Experts of a small language model: 8 picks a token, 6717 steps.
Below are experts of layer 7 (counted from 0) of a mixture-of-experts language model. Rows are named router (the router's row for the expert) and show model dimensions 128-255. Each number is 500 + 40 x the weight over its row's rms, rounded and kept within 0 to 999. Numbers have three digits each.
After each expert's rows: "comes before" lists some tokens at least twice as common just after its tokens as in all text. This comes from a sample of Wikipedia text that the model never trained on. Tokens count by the router's weight.

# expert 153
router:432501447485523467458507516502510546496511470517499429450449516459552519530408550479532550539519572537444459418582503466498568474482481511464419555535546465492490526509527481488467529487554507421478496577405544465507509459471508492456526472437448456549515444530519459456487447527477421534461522515488505531544492495495477495467520438500562523488548435559539559476469539455501493490540
comes before: ",", ".", " in", " of", " to", " and"

# expert 185
router:459470484518461515489539512426553464467565497556469536454475424510457516485435528593487547472534550526543520522542458496516587453456526446476552505510500461472525494432577463460454439473536495471457515569449513568540518452500554497486496524496505532569453532523462523486494484528477440532493537502453466456551526467529535525546487558496527532454525480453428466504507549477519504537538
comes before: ",", ".", " of", " in", " the", " to"

# expert 128
router:522571488473484485515472465598500487503452471537456470444512554445410464524460480450490549548442439544527550513533510522539473509454450537507613487532505527508461459494499531458491483413487509486559501475522457516522554583468489479485518435503532474561486413509485477545469556474487587528546539541498521559486469429434549524470504451438545552477532431580545442544455435576546470475497
comes before: ":", "\n", " by", " a", " American", " 19"

# expert 81
router:507528555501496584509540464500483527481463466493503527492458498492447510522537521441547547562482458560509466549480526531533452556490441490525504482461462527474512540570487593496462488511446523512496484523471574519490538426480495511514520564463493482555542486542488471520424440503434498526439457469528502430533414459491519504448526513427418514532497497466405466483467482461502484487524
comes before: "ed", "d", " a", " to", " his", "ing"

# expert 95
router:522540529528507487476478459461457508408487537445506493551559525509473514528576518502529480382521545513436523478458583506468484538539462474480429485542491484523518465488557480504558477485491492510504454505463536437461459602538438498456473489478569525554595501555486463572520458453596474513450492561466451521527560514551472432514509550485459497525526490486490526531496488493464543444469
comes before: "–", " |", "–20", "–1", ",", "–19"

# expert 84
router:511512519509495535555422494505493490484498524493513492584508477538506523533491511565543455493568465497513508443458544563468569466492532551480588482495486537433546450431519457489560490508472495466484503532513458490549480603498416522533437453475516479487519518507544537473474513534545440491518459493515490549530441523495498560485492524516464493528550459619500520519453500521492584501455
comes before: " |", ")", "″", ";", "–", "/"

# expert 134
router:560481542432457443470478538464469486552541385511456532506474496578527519495513532505510499478505587498477452464527521465420549561513587438466487453513525473465448569549478442498462487534551480468518523461471457505506518561477547518501459544561569586464580500537516460533582427489531435448453483531509462533486572534492481443488506557461546514532472480497468494449461486490511503502517
comes before: " |", ")", " –", ":", " (", "–"

# expert 103
router:509516565486518543514497555468450440435540479509474514523503474545437464480484539510543532476464478467425497506454467454435454514513585412492456449489532515507439509500501446505467429530527513493480531455526494544497519617468584559469458549532550563582534496473529520486519500502496477469517469538462435463517485527560476439489515575416510509511507516486472501469483469512470580483555
comes before: " |", " (", "S", " States", " 1", " S"

# expert 76
router:423490541478487449495507543523473558465495543501539523415531494532538531466457514468501545489484495574482588470425585471525482504439539473507474485539507515526495509445487509538494560504496462547506504464454557516524517462503526504505526585508505532514503506470497482572445508516490537531466499456570573453565570425566512544458566532438519522451473443514465467580452476537504489439448
comes before: "ly", " of", "ed", " to", " in", " as"

# expert 143
router:488564537459476479489458472579460529562512503511469484471564546505449524478458543483494498549467499518492540422480521540441547537452516473499462551495533527546468415458475490451458463426474487447513516497571482536460448440631481567515519534459505519461510424580521449497479532496484475531503516540520486521507530498510511492539484602562519540531525511513541560482544549556510441507536
comes before: ",", ")", "\n", ".", "),", " ("

# expert 127
router:471458469531487549473451555513492539491563569490531518498527479535578512434438418450589514561466497558478559539486564434500399465533471474453493538442455474556498458484488507471473520452482535489506578520427454526468509452513552503495503582485473461579484549504504573487446453540461533517444435510532507484546516478442508517469473533486499488547512468561446487492505452463513481500567
comes before: " the", " as", " a", "d", " in", " not"

# expert 149
router:532443503528539453479549482452543517440481535459519477495476543574485513449500481557530464493523452497494443490471483515506506501559491551535508452501491548459551451463491471476482568456473477483467517498511556450486438601550465510467497550395567527589515471540462443456514507457454500501490508538458463475501510513519472505486535449515447518437477451502542478522485552482492562581559
comes before: " |", "|", "‍", ";", " 0", " 1"

# expert 165
router:561539466491573436466545499514508552434537505430469509429464535530506533486546474518493578468498514533451440481463498493497464521518482433505434440527520551441522494465461498522527456439482492538572460419483524476459531590488500470446442570465543540506526506539559421520577517505445451452580497571495434517522509529540469479469481524485481556541459527497491488503494552469480527505563
comes before: " |", " (", ")", ";", " –", "_{"

# expert 140
router:469549516455498493431477520555566448519566479463519448522501491516512447519546559514570495415497509478447461476573526455473544533495519504455521463529526479445448496465515444547563470463464509493550499469474520499470487536496562520450472510465604538480501514502539474461445476522559458480455445507499450564522607546476482525492523533562532498470498464524484573443497411486514536475513
comes before: " |", ".", ")", "–", ",", ":"

# expert 150
router:526435506503515455499539520484464566451461534533451569439487486519488531429523457427544581521478501501490552469456451533580447495563460484497454506547507535529545457458556538436456476481524521521485468440547546410484455483438486530491531580479433496489553460552476476548499502474474516479522522483522562564457555508473500511521546538559530550458460508527531524470490539532495481495483
comes before: "\n", "′", "-", ")", "_{", " ("

# expert 184
router:434566543464504531594535599508601515474487542488471504520484510496513455480532508486558542499526450520528519511474451540526432534532484578533475491478462565523568482446486541523582409452444515524520480502544534559488460539531463468487469466464508469537545533512476456460515577415473518503533515517477520486453476460526529542423441490521495529520507516536488541567519491483500561480526
comes before: "\n", " ", " |", "|", " 0", " 1"

# expert 169
router:492463533504461583451505479449462591546457533530508435572500466490501567503451516406443538531531533540480502443515515454545518480529532464487490496500478493500530478467525579477422499483496521454494523479521492506485526453518465525567557545468413509463464532545494528538458461566544532531452485466568531511453487447496508543455467504537539444538508444517511540527553508535496480457500
comes before: "\n", " ", " 1", " 3", " 2", " 0"

# expert 189
router:472511449473494506534524495576478526484529512471481478454482490472519527473429524501467471537451599443532501520550397581501540489516514555509560544503555479521525480491516464510521577483528422474464544538479503487565501466467530475447514428459489564487534452483488541491424593556551450541521529527466503489492488476502511516459451521525553512480457512602562462417502559451482516509542
comes before: " by", " to", " in", " as", " the", " of"

# expert 180
router:443458562533480537484473454492495429521492513492483580497523464467534458538550500532442509487569436505592542546464544481544475416499476512482551547508501447504536588466551462440487556538467513480571461512490552516502596433433492540562549569472464477498400465405566545523453501463526493538516468430503578454490478442466561553459483445516493518431546494497497469524504488515535459491451
comes before: "\n", " 0", " ", ")", " —", " 1"

# expert 119
router:452447521498488520460451548511519473542545528435501452555433537479515488522512526467516504537456519495466500432478523596504524532489486445474517489524472454451432517470540493491553456543460475495514497507419523572478510478575435516507471504528475518492537540469534488517455419506497514539450462526519500527557419540493462569503486528420476473567518499553510545438528428522484564514514
comes before: ",", ")", ".", "ed", " to", "),"

# expert 96
router:486533464503487520457561485591489406555511443505498514471547479422470473445471441503485484572474505554501555489531426516542556471492504545441520547506444524508487481524540464472481540506460535462532542454509444536476528439555525519458482496477462434574473518455494461539482502545460613498463505492475517461491495453555501495519525456512540503447495507528531551510506448423548478484479
comes before: "\n", " 19", "==", " list", " was", "The"

# expert 141
router:540460474539489503515532549454600498482508521507432538548473474546533457531501449558527482485477460525468554542539459483498479534471515574516479498542536532496495522456507461478498484504465502461489507564460538435545498566533503520483474525529510521549566497529518484547539449478495442468525532497467446465541424550580515499462537473510512555503506440519537497539449533430504520446466
comes before: " |", "–", "4", "6", "5", "2"

# expert 41
router:544432467577463457426482472556442474520458475502477571492471468449476455495516481567430523559506493516538450443502452490444577504522489470483511548474492553498467558533548504485518436523463526480501471491463454585555474498515532532503460562542518474481512472431493427466464457497476453507526508545490437490475542499520510481490567555475554472471516483478429499450443474450489568476501
comes before: ",", " 19", " the", "00", " 18", " 2021"

# expert 98
router:471482592525451486513525474487471507571527554401474433484501562438440502510479452487476488543498514527506471434493529539495508493449458458465476471519452493491519457508488492537430430495461540477485454527436485515536494400598488533526485495540477466496513501472481444527458486565443511542464457556530473494543441503495515504455522520486480508529504504513502538480589464428516544477569
comes before: ",", ")", ".", " |", "–20", "–19"

# expert 178
router:471458543560465510544494463546550541483488566516524480551437539508499578436573456432467479521559412477542495538452500475564469543491463512486474453513490485507582470432555524433455466441451552432436486530579562545485443492504472552485506509478490485489475551555457489502498506486528555529560517495485551479485434431496541543486433458515480522470531445474523493538553564585467464432501
comes before: "\n", " ", " 0", " —", " 1", " 2"

# expert 87
router:493466486536451480458559500581480529511475537424546504550531510468542516519465465403475490537516503559441573570457495533517531503491473479522534557470421509435456466585503518543594574555456481572462534573518538511474527452586514453513496488495572512567411522473462457488453477488455462517496474519540503409528495457502497547467453543442448471488502484506432486541464518535497525519457
comes before: " the", " a", " to", " his", "ten", " 19"

# expert 78
router:538505415459476529473465513500453574513549519431562528511503511465554548448502468407482468507500547518537599474466486596487557503490450525506518531493422544557533412470514491464452416447483467513538522482455537449493531490556486524487472467497534551499456528464468467541462421531472510525448444481502515541530503481504506560529454472481540482547524463570504528482443511554495463553492
comes before: " the", " |", "°", "ly", " in", ")"

# expert 122
router:478494478495487532427505562511446539552500551474501422553408528485543499514507485482404511539505531533480497533468598519502471550496507481467502427552479491450422426580575503514578483516503435462495503555478537468552464463509507435540495501536526480521497522513446438435508487543491506496452436502505567542535457468472421492471481527449499447520484512472489519493527514502505511509451
comes before: "ed", " to", " by", " in", "ly", " of"

# expert 101
router:551538537524542416533521505480488530414476509470499536537450578541476514486500456487473534459474508474492430550513547497540421551511542440525505525500530514563537507445535456512520450511557477551478461456546497480474500595477505519467464553520578593443532468543447440555534463538502505489484520560462473497494505530557495483531522541488375499486527519456543509572468497535478630518448
comes before: " |", " 0", " League", " /", "a", "–0"

# expert 73
router:553494552501470479534481516456535441495419497464475473521457502521482525542544457554535456443531436466551547507474534531547476485485505514536574485421489533496553488502520496444556475540517513477479452552509578510535489585534475503491444408561589485539497526548485508530524464459533462461476534531474524463487408550511565512425517478503456506495436454538484479536441516465471565488463
comes before: " |", ";", "R", "|", "S", "A"

# expert 83
router:478596514557522482538439520544522425457500564481524469480539391535461462456537493557582520534469479494517519455544481408446449539537554527548478476468433478501456495501487443463556493541467526478541517537501521543476405541518510533510453501497537521550466515414546482492464546479521545521492542471536480485516468551491532494485560514474511488426514509550419548490509489430470521470459
comes before: "\n", " The", " S", "==", " P", " T"

# expert 148
router:547486465498474456537396481506508433535433445578494428489510510413469476522453504493468543531518544520541505490550478507448547470499515576480614562514456470448519475533556512478471487535450537448535502523513418561527490531513493504516492427529485466548470559534518526481500509478486539533546528525526536558501423443505472507484530476469530464550466469538418464536526411468479542456436
comes before: "\n", "==", " ", "The", "In", "==="

# expert 107
router:552520517508466534510511543506562511458409537495516461502517566596425479463515493509524447514607484481527503522517529582556455550468512503492547558496505559468584457462534481440532480469428493491475483523517553388517424532481457490476414456510544530543574521469489472522540484475451562492481482497484529468518434505551551499473459403500390517470535449505535498580518556471500580465513
comes before: " |", "|", ";", " 0", " +", " 1"

# expert 88
router:448538532485600519466441557497467538488414492506479434489452486459541522476507517484497459535492509544484416531557511517516534559508542480500486587525492517422493472560517491534438480524471475558485526462436529521509569460466473476433501424504461545473474525476548535562477452419511458547533481539496471484549456470519480561478546524461529443497494545538534494490532506489482525489534
comes before: "s", " of", ",", ".", " and", " in"

# expert 64
router:419441501563562485513562490478487499462549536451523566535493530494495513500513515511529500422532458466482574506506470514454529518527514472483499479525510515541531516493440542497529468443470542482497603513511488521524487483496474479567582527514474502551547482476543520509505502473559461408545448464489525507456558489576551486445466472517445457531469540524522477472566540521578488556487
comes before: "-", "\n", "|", "=", "==", " The"

# expert 93
router:574551562546515485483490503442490551442500511455506531493474500576464509498554542559501407415503523501502440495489522502563479539523560518493470419522547580494475484412467529481497521477450472488473568517489525469497442596582516518501493536405549526525523464555503409536500459434536500504528536523481413576537554533498494499523470521545481502527470449512526489515494515532484469462501
comes before: " |", ",", " (", " and", ";", "'"

# expert 67
router:493481527493551538478525562474539485452511510468474510479486475530524572555506502573545485464418517520475456543503540462444493537514504460475424406574538518482533484437487438530496472472525458487506535429489550491462505477494484432479498540432483569507551493535498464543521476500475462511513483483563457476536488489507487465501469541538480533503450499468484498551510574483474491495511
comes before: ",", "s", ".", " of", " and", " in"

# expert 161
router:486499500456485482499461442500459455530521485523477447508534488506548438518443470443494587445480525462468476395527475513534513499549467569453562563447492530496453479485499501522473512490544553461517567446464391567518535512489499518506505476441490464469487545463534565491472542452496544512536480532500494480451472454493469509554519561472553452527504476518507501508575385435479476437504
comes before: " ", "-", "\n", "==", "The", "==="